config.yaml
d_shared_expert: 64
shared_expert_gate: true
num_attention_heads: 4
Below are experts of layer 6 (counted from 0) of a mixture-of-experts language model. Rows are named router (the router's row for the expert), gate (a neuron's input weights, with its number), up (a neuron's input weights, with its number) and show model dimensions 0-255. Each number is 500 + 40 x the weight over its row's rms, rounded and kept within 0 to 999. Numbers have three digits each.
After each expert's rows: "gets" lists some tokens that make up at least twice as much of what it gets as of all text; "comes after" lists some tokens at least twice as common just before its tokens as in all text. This comes from a sample of Wikipedia text that the model never trained on. Tokens count by the router's weight.

# expert 4
router:531524443495524496467546512519536549454491438420530478471516511526460544510468545513509530549497543520502446512447475549555490500526458415507526459557496470453468468494530609577452451546557538538494456486543512515450486494498489496495421443458489464482532435514445501501550533525508562597525428485505491417453410530411467420508577544535505511484457483531458554492483555559513492503499486446493433502466448417520571473577538526505501480546503506525558500501459541472545529454526504575507445434528471483477532559550493509533479557483534469476494446473465452484517483582533572515490514548475447450516495508478478548511527556515536474455542485450541532532553428441550473489538397440508474463450462534521444473514500472518561509477502481526592480533534532497536517519515455
gate1:542550468516547489554505507392534445526477439520432516469503548466509482540430448534534451479484509511501469539530510504485512493580496538509538540483548499520442560495481453496505521515521493500445444420457579500568500571496512548527449518439530481589544509484492439548443489502501478541494413499504483523514503522491480464577489511530523498459415531566516544495505429477487513465527470502447525505506454486489486556514559509554383478485481419504494474504487530472455498444549534505429514474593444595470587543499490494528532540559496464522532480596511450494549550467504525528506475509486454507507519415544487481469482568536506449525503548475516511534450594540565576540495486442470535480444474463547553519481409463534528464578483498459486525557547494514519506513471563
up1:514552602505497494529518477502521547533545459452519484406589476509549536496516511459479554534454523497507454457502461499555460427573484479459475415492510594485487482534453553508568438463592548398487540485485491527522554518502525477497515486501530441488448499460539480476536551532513467511455471515583512515519488456479513496514488517494479485559474508515461452524434498494532513458470545577508493534470546563506589442454504452585500460617516508468472478508485532478489486523390476451424595467538465512485502450477516518516457605473479514378484532508492493498523451549514489489569497495519498435519497473532517515563466460522481442481514505508452529514512436475383556437498496490468483554512507511511510512564528573551532533488517537502493488546486484436455515510508488
gets: "\n", ".", " \"", "==", ".\"", "\"."
comes after: ".", "\n", " |", ")", " =", "=="

# expert 26
router:500422516487488539486558520506518482556490537474490496524552505562508435518464485536486459443564447551506461551490538463467519563551435480413560434552425474485471477544539440531527506534515485556538488548453556530461535472436446532451509549528527470508496577473557437486521551453576546492531545474477556499504463551440485567480507512505490466564472494505491511546489491506549481512542471534538435462538471530451534495447468556541577483486464509488492429488464515460528516509538505529573541566439542531462464481512491482500524456499541480518534513527437515521448592549555546477507568486450562565485460549551471496571551563460468554474547455531546520510564455453546566529553459549465455441486425477528460506511457500528508446429428488517498462527442478495552456483518456
gate0:513491476464528520516463523542519462494566466489517554465455490436459427530524556469539546504526488512527445493502554441517479533450460523527560547526432507487542465469498564472433502494435511500529449426465500503499497521461477518486525495463571503490504436496547519540496522491478471464503485498530448504511527566564521490531533566549544572503498536480510491468482457479503549521431453482501458468549567497524391530532444407469441580531430506518519528498546485532415456494419495448539515458538531476547554535485521583449438515503557504497492526556517447569493524437444552555465486512453517513457535564524501405488511480435551621515416499555486454457515490504485494472430504483460422458423501509479514451476542386514525507499474484516539522498446521475526471519508560
up0:544524496617483528509481585451533523459508487505475489507452569515427497557458498522460449472473455507563555502600492461516556530472531557487498458541494521441464503551484534507500514414484495558475446485492502478477470560513542571498558497411457430499497481472495511524441508467521533443513433415439478543485517461528517530560534583472556506487499567482511527432511456510443496442486463517514479484515461482490498503467502476400560507498486488489532466574511561503539459572541499496398504497483484509494472493500441506557431551464563515525511569401511526488506470523541473488519437452443453449416489501560570491486520426515488535562490541502483494469492520496553555534476487482557527479486432534463459504532487488580513485543434512537545458483402437524490476511490530
gets: "-", "|", " -", "==", "===", "="
comes after: "\n", "\n ", "\n   ", " Al", " non", " MF"

# expert 2
router:549461462511529477548551571565571529409570435444536499516523530558457584550446549546461489494452536512478512478459539545519510462527456501527469442564539478480470483491545563507487447583564538495525458522550474516425519478494503511505481499478517423512545496541436525491489523538476566556536439514530532405542429548436466460491559537478554496473525445463488501521518605562551545544487527472451458466482461445571555471581517535463520494500509441443495501470490495462527543455493478595535425478469527510495516519570482517523544554497477502459541450471464455457487509557494483473518539557470468475462555519511484515509544505519540569462547544472519508565534452454512499456523426444486467443470448517543469486466560452490524472461475476514544469520528567475486509533552461
gate1:500530470556563539465539489560512481495447536469515422406517513508483434525512564487534497523483514515553452554523547478467466531438456521511560536443544464518515506511499545572481465486505492478515544418373529504544491525503513478480460496375515520504455430493567502619528483560551464495460490494476550534441536516507561526492434528546539501465483536499523425503483474515519513465518477481550494515481557389539516438499470544461468442461499492543494487516500466524520440429468481463536554429480513466483542471513513504527424525457454521535462495493505505480555511504579541543460494531485461464487459495504442463559497478486470456493550532515466505550551446501532561520499503500550533478505516479499613445505438524471488454469486367539517530532523456573446515506501580
up1:506386527545530528498547473414520466481475547586520516394479490422493520546430517506554486439512523488477515532440464504469513456516479523574456523500482541498478569503482471515482476471447449450460462510502537461436467470501467498529543516494491588479500501447526494539515491417500485480619476502533464486422496507528509499538488500503536519507476482486480458504519439465497490481489492498456523481536393436472519540490546482533584474443461502462405530442530524538496446473456486419425486477499479475509464457549503513550524437471528502489469454526480475543465566502482471511530556539527482450429475532511563498469488480559459458462491528526545501552500483596477524511443456473473505497598545543399497501509509524458602498444570469521485544519523488417433551464515546
gets: "\n", ".", "==", "===", " ==", ")."
comes after: "\n", "==", ".", "===", " |", " =="

# expert 97
router:518475506465461456466533511488491513440447519541508480470517543581581574545590486519450565452553458572507528569449524525490546463506454490571538447524545562517461481470506476552460442553444508515565453537481544499552441516577553448482493547471552547445493578418514559566527520540537573401496477505401503533535450492528497490517478480526546521508493501500568560481485579449473508589568473432483518476498458475518516572514462452542572532501487532496428519502462506539507544521513527566470514487523450513478459524456479490527502513471516512510525499551434515514518500397534442508529468550529509476531454517515492472443501521470587458482488556464534497477455488519524486521488535521491456479547490466508488485430490459444467438482487498490562471568459483449529591468506494
gate0:462554497502547504472498490435561453496512563573464500456388485491476526512499532492513518462516484447469509486477513488482529592498498507555447525535548507573505530481473472557476484581525497561523485492524505488547562510568527487609507549434524575485468513570538522572514470604493491473502503449514549538479463557533523541500524553475500553423571516532578554520557470492544472475466557433540471454493497445520533538567480452474491595566471546472477517501440479461522470464499524465483476517501500486460503467488442546482534503522539491485500463525505453497526454487478478497489541480482607526511452469483494507448519505454497507454530534500416483423524432487520472448484533477402483536468517527496452506563495535497524478464547484478484493444558368465525557579564559
up0:517565507507543558540561524473441595463501462503465516575623476456445433460494538544477454526466503462531400521544584519487519562487498531506494510521496431464470511502530445531574532553486523523490474518449505475465503484557562482503499455513540520498508433461565540503515517433544511428486454449494497510527518561524550485533395490468470443512501498470449491485433511509425426456554520473505506539520594479455508495524479535470492484440483487448526454465481530515499502474484483590446524482419452517508526522500539549522494508471446487494481451426456507426460448496435598564483478462474565496492474571515465526522482550539484509531470547468486533464511565506484550505504524543443522469555547522555479587515482482464437554491463493489477563500481516507407561479518473
gets: " K", " M", " N", " L", " S", " R"
comes after: " |", ":", "i", ";", "u", "a"

# expert 93
router:533537495504460420422488479539473462468482558494490573522493482569491450518524480600471511467528450495485547507436427429491434401476541492528486518500503417497522560515560534549503502577462521546508441503548484451457485575413526460487470489465453555512521518466509548491458552539496531478475482433474524505444426511494518453495552450534495513547444493484587519523455499473499441566516510448591509520463467500521564460451562455535488500529478475510502483498575408519534456512530583527488456459439499565446490588558548533512490489466518504475461508541526537544455501453531480504476554500466516509549483460533514459455481533457475478450454491400536486503523467479540427505555437474529512505533488514456539458494480505458550464437538518421559485562515542526493543488548472
gate0:536496463508448539513466524535506473478494524510541519514499503512495492458492469525516468472486509470535453464535544442477529457480471488509525520501528499551534434450485538517597524529460488497514490495487521599467488489502531420453496512486498496477451432430605472496547392432488447517496506455481511544489488523535577495486497453485553523531505540472564470576543520508527488585527468528508565501545570497488513449445536527483457475538507460462452512502559533443489510514436478560451582550505433516467487535509531582524469564395487463521547524476498488469518606490504522554499487526484471472539479444587619459546561506539486516485488518406506487525525441420462516481568447457470448498459447509505447554491519514621445533519479512528499526585500511480456564518491526
up0:464484534477544462431421501509593517512471518443463533545452551497452447541509552604526515509419503480449411544482518609504429477444503491511469567444443518455497467481535528468476488492496493521446545432462454490559498522494490544508472542474479528557498507488463524460482502549599482526469504550553482486434490449528527505505536520548464437526525489541485468567471510484573477449484448497541468490594510511499527517493526483555432513455506467559517418497491482487533507499495527494514507542446545482441483535526480468411436545559542486500465461529480438464472438409428470425527525488532487525546480439420512488525528508494555512467439475528513463483544501514565476499369486546478536486549442419484469478453510475492456538481496476505456502519546504470532525523563478
gets: " F", " K", " S", " B", " D", " C"
comes after: "-", " (", " the", " A", "S", " US"

# expert 65
router:432437529519475539480413463544493497499421567533464469444548490526539429559512513511513525561519453502512492553499574475514499549532462553490487498511489481456491448492504518526559524569471520597496442498484491476496542482484430440548482546488520535498517435537561517600565516520549563424517453477480521508536509477507494463514495468510528466525564490456483492557544490483490480537534444504540472517584470554501541434427447479560542473542517482443511472516438440423481508541522434539513554517457487538480497488531486493476451515491594546503534522427497533488501508496484490553485507503520501566501484563540476406536523497481523520510509463548514488547584432404435494490503455427506477582547520496516448558401461488452513460453449428552469478503486463492482589461487495
gate0:479518499523545381459466528441533533516534549471536464509521520565450509483464469421508513487467565496494465509492418515537443483458583534507562548487511504540452417465470519459548476507526560471443513492452525538576502508412492436522550478462515552539518532421585477409511522483490473501494472498531470530465498483444538491425451589481533593500455454455485470472488472501405496506571454559437551517451507523541491504519504513484477502480549509528501452503425532473492481548457433455485533501564526492459491439583541550513490490464532572457519501416535496534487506541476529524490499482529396488494524452467513569479523453501476495522441524536472512455573559522533541523529498466534471492491548508540522525444406482538481519502506534523461507506503450463470505522606546
up0:517532515504511491502491532482464486546413531517513481526482463484454534440415488573534486487552517495462452466437489463536536460462454498493510583502547482439503528558565557506541576507441494485509518567523485508540459558521446501497520495563438490523542518483470507527506400496457531521407511481549510550453497413446515537509541503462543501504594512493432425492549568465562507532502527499534527431438577472543453512505486443522451515461567498568471435487492499450514489462542464533519447512542507570447513466531500523464494556430560556480480504412518461500517544448490499479438530488550482436470457461471514471531435502464496450429483467451512523469563510480507498528481535504531574464473468594450513475569462527485413522508411512507503506517476503487527549441571468
gets: "-", ":", " (", "\n", "(", " /"
comes after: "\n", "-", ":", " /", " Location", " Label"

# expert 31
router:514547470533463478450579538534516465418481494421517499477546513555484522447467572602460521515448481542483434510461413529500491493545471496527473568533547517487454473507473517563507505537490458519469443521534510542505498491480558497529480471439486486530535450527465510454545526561487549546565460452502497421474419562474461461509566522495534514473551499520473475497539508560529554558482540508456481491477423459550559484557564466459550490549493502498488535524432539459518485482518514580520478449430434544487530499552471467572486521452499533462553456427447426445528487552518486493484572539526475475527465491481494567463566542469475521462533549460514510498524413393523483490532458447561492472438445524566473494504525510479570467439484491584548470517509560449515463506535515
gate1:461516504501562485566547519435513528492503481514535480530584481555558513550415503531545580515497556486582579560478525518440441469507510525515497496441488471487487482518482491435474503459506495538411451527523493544541506472479493635507510424490490564492490590490498470514513430508464477484512451432445481585458550423485507470574482466463430514498512502566484482483466543477521569507492467516493477428468556510429485481429470546577522501440585529448470498471507522480495526474477512500510462461567455425489553466510480484479466461541502503500401442450505510492525497536486440475471508578505498508533470472500453534464480532466481548465510487437509488456462465549553500449522465509483521511463517516533581502568546481458512628441454493508543497497461492479577493462512543
up1:458485468462542493475490574531479465545580525488539477522487544511467467524501419513486523555512444521470479499530537547491483575507529549479480471483534504483464533504487487426425506520499527457486475549477480466541510538554469551524556562480497425569456547495555462529506551435497493507556501474439506469541553522536496486475518586525548487417478509457517506541452432481463514552499491555496516509498496534589510494527569443503440397453463460500493490564542481381538493504463533575499533520472493571501548493473514479461395513582498550507541446481441447454502444538547538525493498491505443477524481495567477493566526444527571493522440565504411482506490483533468407489514494443484501543502534458550477515523422474407417515519455468551515490470541466487449449509471515
gets: "\n", " \"", ".", " (", "|---|---|---|---", " '"
comes after: " |", ".", " =", "==", "\n", ")"

# expert 61
router:530439547527527499450455516544560471557429513484487456506522440531588506560492512468496488449544481490477498485542551541461468538434563545463507447465463483485608445509495504491509440535526449546538523497584550501514502481506459510499501535507466477439535526405546504537566546439553524515450469491488524471498494442433516506449505530470585542502465479562464510510431532428533485542475448593503481545463507510448494424551515550537562519490545515555521479547470456508482501480457427463504595529523458518508587494523448514499497446496588585486548462501413454446497500554534464562495527499513512558490532570527535490557439502471502533499494432474520500545511495488506429506505512524506492615556499483454496507491531533534588468476496499559515535539522485497483507541555441
gate0:422418503498540466439551476437571574491470478503506401470441470453428514473522514490553494478469518511512481495600511513548517533542483467532536488447528482499571502479425558475549389592526501539511450489497574452483507538510524558541492462575515554514478486487500468498526482523513493533514471509488480481444490513493419473468569479565508450430499557438533466459460461471468500452529430554483559545481462470515516530553521500491584466537471487533592502477487563521495507474487537519523583542441461509571472534455504467482502507534461456459473500470505515502489509491450505510541565524453525503498521527529458564515500536520476499456432520465453460528531492468439510466461440551567475429468532537512443542513515587544585509459547507494459479505510372485503522523474540
up0:564573524549483498538504490486497551509508505485478471514527439501486486386445528521588448501452481506573525482472427475536577522490465529438474532473552507532459455461533506554471527494510458487418602440483480462550528562492573517481470456473477517525512473472545460439502484523558480466520492529457524460486546510536445591418475478508519518501478523464449480511518503448488534472569497499496509470451462443474447505471490532470498474515533521540475510504453552474477458568568521509457503431546466404591411513386540506467512500489436486447538479486555484475491498487531573499528474577557496460509434525521510511503508463547386514406502576500510512459500470531522431501480534526525557496454535504488530534543502453555469492464482488539495493550504464562504601526514531
gets: ":", "-", "==", " classification", "ial", "Personal"
comes after: "\n", "-", "Scientific", " Clade", " Genus", " Kingdom"